Below are experts of layer 2 (counted from 0) of a mixture-of-experts language model. Rows are named router (the router's row for the expert), gate (a neuron's input weights, with its number), up (a neuron's input weights, with its number), down (a neuron's output weights, with its number) and show model dimensions 0-63. Each number is 128 + 32 x the weight over its row's rms, rounded and kept within 0 to 255. Numbers have three digits each.
Before each expert's rows: "mostly gets" lists some tokens that are sent to it at least half of the time; "comes before" lists some tokens at least twice as common just after its tokens as in all text. This comes from a sample of Wikipedia text that the model never trained on. Tokens count by the router's weight.

# expert 6
mostly gets: " including", " using", " with", " against", " from", " alongside"
comes before: " the", " a", " his", " an", " her", " their"
router:165130154085178143096108092097130075090151140111215119080162155124135138141170124128060168118147129089137178061146098159142136194118124155129121122086139104142099132069137103139119100100131138
gate0:149128124161167097147113131117108135154153154107120117160071068095109115147141162146067152114134135125070143088139132152133117154121110167141137167121149114129119090073160084077119079167123112
up0:148119112092088110104114061091060101134090136094120167172089105117144119129121100150067101101177156155099099154108126102177147130151087120184154113125154144138124072150090093091130104139158099
down0:117145146175116131103104177126120102124101204175147048170118128147065106106119079135096191140058119174129074086089113169142100117091171134065129120089101104154124160110152073159102145041125174
gate1:135049064088134121127161145060088120115163100180123112139117186128096147130153131064134136150114095102079065170095118116131136155146102144093169141176142100139168109011175089125115153128125144
up1:134166143104177116151082109129150104092139133132122099072107132133084186103148125132129106138156121118054135151197067134161155077112194133148143133155189078150087169102141117133132117119102106
down1:147187150093106090128123105189051091112149147140162147133098140144101112119123137122157196125159115153126136087156087094157090136153121119155091067143128088082140092120134146169129139089150180
gate2:154095132185143111056137167148178093130174105139137120121074160109198130165115128133124126178186176181149196101154138070102143154124114110102095108101163128142157155140136162135153075085149106
up2:102135078096109173155122056134159045121141202117118156112109099205053055156124163145147156129116135113201077161149196064119110095103149071175194088062119134156139104175088153075088143158105147
down2:131108102127139112075112140103094128191130116134155122090083144145088137144131126105065148113093130181150130146123128068096121165073148170170113200104098123160151117129123123124131173137101122
gate3:132042187155143092122088124151116118105120150140072101149111163075150182127116145087093110141151132117079127087049119117154138119115139083201073100186142130151123116118090101152122163102134099
up3:166086093083152178114136144179172099164015152147103138202103136154165153115107126140173103194136110144130116177119065096146162116163056196054113134099125133108121090160106164141101161127159074
down3:092137141134155125087165100114092119198089151082115159202118137127120122115154123100139194103157151123091104078161166160099112077062157142175187140110100117151114164039133154165111161097079153

# expert 0
mostly gets: " film", " album", " music", " songs", " television", " films"
comes before: " |", " |\n", ";", " by", " on", " \""
router:105154125128168104155116114101135037155163099127075115105137138172113067175162156076116074126151115107151081131148199075103137128156149142161083163080066160127110108137147140106125126097146081
gate0:067106136156136122122105135145119142048172157133116089186147110129132072173150118069141118118110185146129102113162135181174147087124166161147166130156116154124103107125154106103078108114167139
up0:075136099094119094090073048095132115110091143150142142084108152186098083095114121132101168129140142154097151132116088119154127128165118089178168094121102125117112083170138176134136140087142112
down0:097140165146160042085133149115091162152147180168119063179143107178103088129129113117156213130098115142094113127066097146134132152118149131130169081095173116129145186079164107109118141091084122
gate1:174088060100106144106157102130135159167155147172114163137138164177052142146087123095148128190154094120095178123136104073151152053149101140088107124166130061135118107073205129119123161148180138
up1:139121110113121097100149082150154083129160135126141056103097118128129157111165069100115138154188140106104112105155132170167162099104167138081167028152155097202121166078137170186142173112096048
down1:168155096128147125184110126152041153110117148096206110135115074124113103146140124123157107130166121068151126115172132174152123125129162081118077132149100075088150099126115137164108179127173146
gate2:158126105149130131042128148110097115148136105184192072134076138127154156124121145099134120165135177166177153085169146080102119128086165048135127114130165144129110113142117137143155082134165125
up2:157146076117080187142177093131144125100140197152126207069152095193134115150116115113172142162140137128178134160082169085118092146128096135105202124098084131143146112141165171119089155131120110
down2:102106111097126071088117147145135155135104083106153105122096110107099101146114096089096113133148088119087123127095163115098085160101137164150107159130139111159255179082060171088136121155166131
gate3:153023185137094141155110142106100172150127111197144142152138139089115134150057151135113106115148156163086123095034132099144127119125082118200051139157165152137089123144137054107164193124187115
up3:121075099122185128127146136184128089185108093165149158140091161137155132135115132140090047138105061161124087155154069109162108144140056116110069133106111107104134153149148166097082203145170125
down3:109170111130194173117171144174098153134128126125075153124101082132157158096119150111130130104171128192123133127106146122124151060074164128163118172067136119127123185080083072154103157179099076

# expert 16
mostly gets: ".\n\n", "==\n", "==\n\n", "\".\n\n", " ==\n", ".\"\n\n"
comes before: "20", "19", "==", "-", "The", "==="
router:096157167159156123130155150159123192148110122090163108101177162106083132107119115138096155150144127161131106082115129116121149105144100102100128098142191071146132125103106087150084113148127111
gate0:090096123157147116161076090152095143125157145106111113150107113173062066166112162097133142144132130158134119126169150149155168133147161174165168150154159113108124114103115110104111114172148106
up0:101067097134073131160100073149082099181054149098120167161105120190131114141156167168137096144147109095077152141148133105165128129166137118135127092153140122137137120141102117115109140140124133
down0:104158155128130125037147208089137115164137185161139111125153077178028112143108143128072112096076083107120144130115083121117116121118148128126151148116113112135125161071161098136089173049127106
gate1:127101102066087117117165123161153128099120136158128132151118175156124191165130154102191102141081075111121099128095117088166157117100121091154158097173163117137159118082167095096144141127163123
up1:145132117143151134166114119156158109071097093128155067065106125152138125108129082071080136164174104129049156119138135124171163100141121104046162122120140100152128123111129166158145217123123079
down1:139140093144113106158141138127075133097129147136192090110127079127117126105121113132139144121131109137104092141177110148125117142060125094120099094145143076160189129110100135155132159093135090
gate2:138172118103111135136148157149112077118132142104119120160103160103218123133114150117116078164166120180170138102160127100125130100107108095116098092089165136110093141158099191147197067090124092
up2:216156062118064171184183059136158052147133129136099159106104118176129078153154095110142119131126170138130083159093125067119092165139103107133189112040086098114098130183065184100132112127130145
down2:136092121124129090066144121151135176147158150181149115155080099128098139148190114113100175115102140161133150095070099096131078155132104096171060141184160113120131160110105134112172150146151152
gate3:197058141129165163091091177124061183108099112205090113129101075106162135128080147142115105151152133157081101134064121155097152105125077158178033082117198129127124122138103080088161192115202104
up3:161093113132128176158135138128089169148112142160099111129104145144114151088072094152142088181095088168125099182114105120157133154161056140125068135119101131118135107134157140084125161206169091
down3:088182186200129157118163154142176094128108098083092141143138092142125180152130114139138128065136144172117163142171152109108115099107156143197148147167144157140074088118135105147093111110116174

# expert 14
mostly gets: " ·", "Scientific", " Clade", "′N", " Binomial", " Phylum"
comes before: " ", ":", "-", "\n", "=", " •"
router:084138123154078108075146113130104118081175084134124117125136154140112170159155112085175094062152100108152157109113088172049090105145108089099143145096087184111085146130096098163090130082170111
gate0:142113106142154087130091084145140148090156160132137117116108100125092131090135164093107090147091155156138106096116149158121155097135151176161159118168143100139112091100203117091095141175162144
up0:143098120106112125078109068122124152139094137108108162127139077154144105133097133175086137122173131127060132147061104075175159144194137088167173103123122108185124085134120134115100138067100149
down0:149152093144122076096135183111131200163155148117152096182187134166101110099145104128142178124107095148091130090169094138106100142156151122093125135108097109116131154107119105148104127062080168
gate1:119121128087140116186134122153091132115155125172102123195114144100091118184140134100142145149139124116038144108140118076153141074149116140106116109185117139175123149097149107183137155137169139
up1:113120124150145086143112061152112127062160109109157102076129151135091187104176123112081117128184123090111169124116096155153180115094156105096173069136130128188130135103131178171138180116154100
down1:088121163077069086153144168149081111159148122147177092097099120141116176131123184144170124091157080160131079115193094135139134138092135077127086073150098060119112078092153137114131175103119131
gate2:202151173132101131059120152169123092142147090144140126137078163104170164142089111136115108113154173148174140077156111080108110090109106085126074099122098167134102136181103108124161081124058087
up2:196149099103102177113129099099167105163102159163109144097151067191079104102138100086136138155163144117147099147119100095129124124166072094114196100075038163143125135130114146141129182144082152
down2:069067094113117054106128149120122176125135153168143124115101086109099097133114117094104116090124099134094132097035092098122128097113151152172102070164117135146159180128089132068181093120127123
gate3:165070153111160159104177143114110147110096102154098107180129118138151096144139120147111106117129153131126096147050100139162111125116099137160106141112143129147168132125126107122146162130174097
up3:138071160115154148165149136198168102162091114179088132191111144148166149119134095151130038187121137190153076151126088050163120145175130128107115132110098130074101138156105133110144167190152096
down3:075177117124203123161189178163100066140101119125075147157129082151103158145105106070140190107118191164135102159166138118114104086094158102209183132162079081096093160106126101150121141154124116

# expert 10
mostly gets: ")", "),", "%)", ",\"", "\"", "\","
comes before: " |", "-", " |\n", " and", " (", " is"
router:115091126175144174123129129106166101137061084126086174152170082157156099144126137073130108151042058116136143185080129170118115110118119146152107090083068140129124083213119155100141116105140146
gate0:159107101149134108122089136164140159108149218091165109163154059131084104112117143050127135148165140107125156084127130155120179133157178157143142116152159093116120094113163100121064123170166150
up0:138119123115105097108074068145142104149083104145146155179126105204147126093111124124113133154152117140090147153112114080177139156175131101152152048103112112124118103094101143127118153119148120
down0:105125195179102076098162153133131128190131137187127055115124153143079101117138106145149146134146126219123129118074128155120161140103147156145142123122128119157142143126168153130134172030105081
gate1:137123103091108144137150150086098097120104094160136136141106147166044165163121120089151104152110134098038155132093118066155148097117134115102097115151159103129132127072206135139148145138147088
up1:173092141096118107156116108161179116077115116117160088125071171135131173081188104086178126142143127094113136111140137173172127091147090138067162096149157152191099135115150161135160180123109057
down1:127116107085090081179128144124056167139145133110130123152081079137081116202087139170116144129158122134117138140164103200156105133099142149153053057158125083137227089138132104152108190069168125
gate2:168151124132171135077117150154117078149137118127168095146069179097163130142111137139095140173154174134216145069154164098156124083106107071114071143093125101141091130162103123150144083138068064
up2:121147074121160184171155078097153118151098143126119178074153076231125075164138141106112105131106193102092133197074174092191089138115156082127177110058063100137144106117133152083135121117138129
down2:105111123099115031045130102114153128128127138119152104157122062098140137162123132062093112077125090134131091120091090096134113140103158171185135178139117173134131187121104155097129112152121092
gate3:155093148096118114071123108137105175123097116150138155156122111119116114155090164107089075141139120168095118145078116098160108099137058131162078057184163090148134136146116084104149160121171122
up3:124036111129132158138127152175116132166099134112125133142102141142168146101061112149140079143091101196158094185153093070190162155130100155098106154131109134120134129097137163109102150192136098
down3:114141132125170125127207140167115164161126146116126144135171106121120176122129166091118155076156168156136158136119132119161171138124148093183164108128120047124146168094136119129089125146101120

# expert 19
mostly gets: " \"", " '", " “", ":\n", " (\"", "—"
comes before: "|", " ", "-", " \"", "The", "==\n"
router:100141123127108128126140144123144146131101116218118098182087111178131090154157116147052072148122102116152157166135162120134155149185205158109116196169075123141135136169153159121163127126078145
gate0:092102150144118094082042109119149173067187181154148096123097073129123086158127131060140133148135118134096155102146197176135167104127145159141122161155192095161121073126182117136073155113130104
up0:128127109103096135104075090129162098137106152143076138145096088156138175124110121110107087135185133157082159171084123067155108147151123108158136099073145177137110056164168156089112140150157153
down0:101127130184094091079146187094142150158114196137138081137153142168094104118122133128099151123118092167074101090113099175152151148116186136111110114091127124143160203085155114144126125097101133
gate1:121102092092093181156165118153144162091163115174126145108147172122071179159110138104134109181068138111119124107092160105113149116096109092073162083160142072116134083118166109104179178135166164
up1:142132120089129126117103079155181112122164144129181089133106106132125157130169103132150126168160138075108137116147125128156173117100098124072161126155154092158094126121166198137125140119090078
down1:135125121117108125147143182152077137128135194143163102145120129112113130143123123097143114105175134104112126173202185199129148147109130082148088091175158134108191062124153168152082117149155153
gate2:141088130147138131122114110088108134133151118147154087118095129129155140158106130193140094171163198145190195082141151077106113088091158119139153117173165159135118112164139146150145066108119116
up2:147097098067136178134175100146166067119101210129133180100114092220090101164109114121127125149114213102138114191106111090093110150088156066107193150127133136143113104150128161095092146099150128
down2:139090095132126119101145152136110139139108180156163109111054138176082125125124109085119142157132104143077107116078132095160095123083106169147158168130115128158176129114095125117120138161145118
gate3:188072091090117109098118087112086182133113157129121148186108087124115128172112104139151078129164135146139133103044089155139140109098095116172052089121169090140144107113177038101173190106185094
up3:160090133187126162140155125143184100154121117120113147173083171104138156088063090158159066194116122180135105129117128099206137152124082126135099097104107140126144141102111158122128209145171112
down3:105102130163115133116156083126178137095104130129052181162141077142148192118115125083142188091093123130113149180139110080118162112114177139169170139186049132164120160051114080117111112162073093

# expert 7
mostly gets: " way", " end", " that", " help", " example", " idea"
comes before: " of", ",", " to", " in", ".\n\n", " with"
router:109130157075120125129134165147148080094123106174128098138137159171166106130129151190128143133128109159151076133080136117178126141132137109134173154131147149149169136148075128095146105091172048
gate0:107119107159167112119132088129115136118157178120123145132077120102112119148142149089113152127137156143092136142124132126113162130135176146149166129194152098129108117129143080126071128136139097
up0:091124093134110141126092033127140097168100173144127155143131141144144093117147138128083091146164139143080129141122145054117149139148119082178156107146167108181113103197107128132105113159139117
down0:085185145191147092079189161115138154165118176157132049143133131181092145080133121148132192155078120129085114090114084131118099120101191123109121121108117090166099166074117102164091140053143102
gate1:110097069123114138144157146106150177103134100220111127106145163114079180165100151128120114124108137106092181092079121074166130103138135120083096093179135130155162094106188074119093167107119134
up1:137142155140129104081167082188143139077117125124117118083050135129130157140139129154128129137158117130076161121121104163211117109105147119094183060138160086141066168107136140143104121106180109
down1:095093074084115071147138157198054100152117157160137136159092108169073108098112118126170142107175078154150094131169090173177126160085132076132112077156085093135153132166126116116141178111117086
gate2:154139129139107102048114128130145069153149119152156092131070141149197155173109158137083111190154119113189214071138143090110119097138162077092083071082169109145167146177123147128121099135124122
up2:142137061091077205155144110112143094096113137150093211084163124169107093154174108147119175105139148156128069158104104045120129155109113134153196092140075126129125116130135182123119151137133143
down2:141101124109114086088165159149147174172118150141152129147096108127120129143110117141109108139068104140087118088065140163110099178094167173152125141103144138178132157115125106097203154136122109
gate3:152106137127124137085123139102063126107147125176093134166109120092174147131108130153133097125106111147091104123054167113157138087122087100169093109128174130119152107222129078134138184091154108
up3:132060133141154148170139122160122164158100132135137129205078169159160174118118118157109079215128106162147068079120103091170126117169063155106093145093127142089116159090152158150179203179174089
down3:124138162145160128111135086120144143134065136103109135131123134136120162098062124105152122073118097123148127148173159111090122085083152134159172138134138089110107135052114118109137118152115120